config.yaml
num_hidden_layers: 12
hidden_size: 320
n_experts: 32
experts_per_token: 2
d_expert: 144
d_shared_expert: 256
hidden_act: "squared_leaky_relu"
moe_layers: [1, 3, 5, 7, 9, 11]
router_score: "softmax"
normalize_top_k: true
routed_scale: 1.0
balance_loss: 0.003
balance_bias: false
init_std_router: 0.0346
lr_router: 0.000509
vocab_size: 17956
norm: "rmsnorm"
norm_eps: 1e-06
tie_word_embeddings: false
optimizer: "soap_variant"
learning_rate: 0.0014
beta1: 0.95
beta2: 0.99
batch_tokens: [16384, 32768, 49152]
max_seq_len: 512
train_tokens: 246300000
max_steps: 7570
dataset: "wikipedia_en"
Below are experts of layer 7 (counted from 0) of a mixture-of-experts language model. Rows are named router (the router's row for the expert), up (a neuron's input weights, with its number), down (a neuron's output weights, with its number) and show model dimensions 0-159. Each number is 128 + 24 x the weight over its row's rms, rounded and kept within 0 to 255.
Before each expert's rows: "comes before" lists some tokens at least twice as common just after its tokens as in all text. This comes from a sample of Wikipedia text that the model never trained on. Tokens count by the router's weight.

# expert 1
comes before: "the ", "201", "200", "199", "202", "198"
router [131 109  82 129 139 121 152 128 177 116  88 101 104 129 122 142 114 132 145 141 172 162 173 134 151 115 135 132 173 154 155 101  90 129 131  78 104 102 104 171 108 132 115 137 131 122 154 124 153 114 141 155 137 134 171 133 122 103 127 150 133 120 144 155 123 109 102  98 113 160 200 136 114 126 104 149 132 111 121 159  94  91 110 145 127 102  99 112  76 130 116 164  72 140 123 139 116  83 147 160 124 137 163 121 120  92 126 122 145 125 116 135 157 120 135 123 166 150 125 120 113  88 162 179 134 128 143  85 135 143 184 105 134 154 127 174 165 138  98 139 140 107 150 147 171 127 181 119 154 145 115 127 165 122  85  96 142 159 110 105]
up0 [138 138 150 130 131  93 159 104 116 157 150  90 168 148 127 111 140 153 149 142 148 132 153 106 138 129 154 118 107 102 129  89 124 128 132 160  93 106 106 118 131 133 168 135 115 135  78 149 118 120 116 122 141 105 111 135 124  96 114 161 135  72 170  83  92 118 116 153 101 151  79 162 114 139 157 129 163 160 104 110  97 147 145 120 122  86 139  90 116  98  73 115 123 151 146 138  97 104  92 135 143 138 125 137 135 113 104 148 133 140 167 156 110 136 132 110 127 158 146 110 154 149 125 183  92 131 160 112 108 154 123  93 157 132 117  82 122 143 152 133 133 117 133 150  77 117 142 171 154 110 135 138 119  96 154 107  98 126  62 124]
down0 [149 114 135 115 105 136 150 103  92 108 136 122 117 156 134 120 146 119 146 126 131 167 131 153 100 123 145 119 135 118  75 121 140 129 130 120  96 159 136 127 128  96 130 134 150 139 169 136 126 138 128 151 105 112 113 104  82 151 113 136 143 156 143 151 112 112 174 111 148 145  79 127 177 113 156 132 111 129 113 108  98  80 128 126 150 150 148 119 107  89 135 130 117 133 116 135 116 149 111 130 118 120 124 111 121 148 111 123 123 125 140 129 105 129  97  92 168 100 125 141 132 121  84 129 105 173 136  90 128 148 131 115 167 153 120 144  94 127  92 171 142 105 166 170 148 100 155  97 167 137  83 134 125 124 140 147 161 130 128 120]

# expert 6
comes before: ".", "| ", "–", ",", "; ", ") "
router [135 105 103 101 126 107  76  98  88  96 164 115 132 137 156 102 120 125  57 114 105 151  97  92 115 136  41 115 121 101 132 128 104 145 163 101 113  85 111 166 152 135  95 122 112 141 128 133 157 128 104 125 120 119 104 107 188 124 144 150 121  99 125 180 141 124 116 126 152  97 115 138 105 128 163 173 143 147 144 187 104 155  83 124 148 127 128 100 130 155 111 156 138 125 127 116 135 150 133 164 133 108  88 157 120 154 129 166 158 107 137 168 120 133  80 129 102 138 154 157 109 117 134 106 115 150 101  95 112 135 125 145 111 143 127 143  94 104 137 112 128  90 145 150 149 119  84 136 119 117 123 133 169 138 136 143 151 134 120 125]
up0 [155 113 141 146 141 154 152 154 101 161 137 137 135 134 112 135 128 195  83 146 127 130 159 140 116 102 121 161 109 107 177  93 147  91 188 121 160 134 142  90 137 160 117 121 127 123 149 151 157 156 121 132 104  96 111 165 139 156  89 131 145 106 183 151 107 125 113  70  87 104 121 119  80 165 137  97  81 175 106 126 152 116 132 106 136 137 145 115 114 151 154 108 107 147 101 145 139 103 133  94 117 128 114 134 146 141 107 122 133 116 122 105 134 133 165 125  91 128 162  94  92 115 113 133 103 106 134 133 174 122 109 110 161 114 111 113 105 123  97 107 144  93 129 134 124 159 140 129 133  96 126 171 156 108 117 126 122 111 139 116]
down0 [125 116 115 120 128 124 158 137 106 144 153 146 115  99 130 141 117 107  71 110  93  90 144 129 109 133 120 119 158 126 131 162  93  83 137 112 138 104 129 114 173 115 142 114 106  95  76 156 128 113 130 113 136 171 115 112 121 164 118 182 116 115 119 113 132  96 121 124  91  95 138 126 153 100 148 131 103 154  91 100  94 134 110 163 107 108 138 106 115 161 125 150 153 125 157  50 173 154 122 157 116 127 144 157 119 178 131 127 147 154 121 147 150 123 109 159 116 163 150 134 128 151 126 124 124  90 125 142 152 132 170  88  88 165 132 139 151  99 123 155 130 133 142 183 134  90  85 140 136 137 112 172 116 154 135 152 150 113 153 132]

# expert 11
comes before: "| ", "|", "(", "and ", "in ", "m "
router [150 136 101 124 134 112 103 133 148 141 115 137 159  91 145 144 172 141 191 145 101 101 113 123 136 123 108 114 144 140 112  85 141 122 154 170 110 126 127 114 118 159 146 113 167 112 185  88 123 118 152 176 159 105 140 137 128 111  89 177 155 121 131 128 127 129 149 110 109 125 120 144 137 170 111 100 144  98 170 134 147 109 122  95 147 117 108 130 127 168 195 102 135 142 110  99 105 110 161 123 109 158  82 132 149  81 127  98 127 143 109  99 120 144  99 146 118 145 155 131 138 105 134 140 116 100 113 127 128 119 137 116 121 152  97 178 137 125  82  69 136 151  94  95 110 120 108 183 122  98 111 121 153 121 165 172 153 106  75 145]
up0 [ 89 155 111 143 162 172 142 117 127 145 135 112 164 125 126 131  81 149 128 187 141 139 180 115 148 156  76 197 137 131  97 115 115 102 146 165 132 113 125 123 140 129  99 112 159 145 137 153 102 107 105 126 152  92 143 135 163 144 139 132 156 140 144 122 123 102 123 138 151 143 110 141 124 116  80 119 131 100 109 153 121 134  94 146 136 150 146 150 139 125 177 110 140 105 158 147 119  94 164 150 125 168 122  99 118 113 174 138 128 147 111 110 114 103 174 147 131 131 113 102 121 146  84 119 125 155 173  81 120 118 106 148 138 130  86 122 126 160 117 110 135 124 141  79 115 137 131 116 156 114 127 112 136 128 109 120 138 162 141 131]
down0 [129 121 102 131 118 113 136 166 130 141 180  86 161 123 107 164 150 125 153 151 156 140 186 128  87 174 141 119 110 128 139 101 141 126  57 110 108 151 141 149  95  94 142 126 190 198 131 111 146 176  99 105 144  83 116 147 130 129 125 106  76 128 138 128 139 132 113 115 146 159 124 123 111 151 101 112 128 131  96 104 113 106 146 108 110 142 164 155 112 129 128 139 118 142 125 128 107  88 128 131 146 162  92 111 128 130 106 151 134 150 102 121 112 128 164  93 113 114  96 156 168 111 173 113 123 130 123 132 162 165 118 138 123 143  88 118 148 102 128 135  95 139 161 136 142 111 125 118 116 108 166 146  80 143 111 114 193  89 160 114]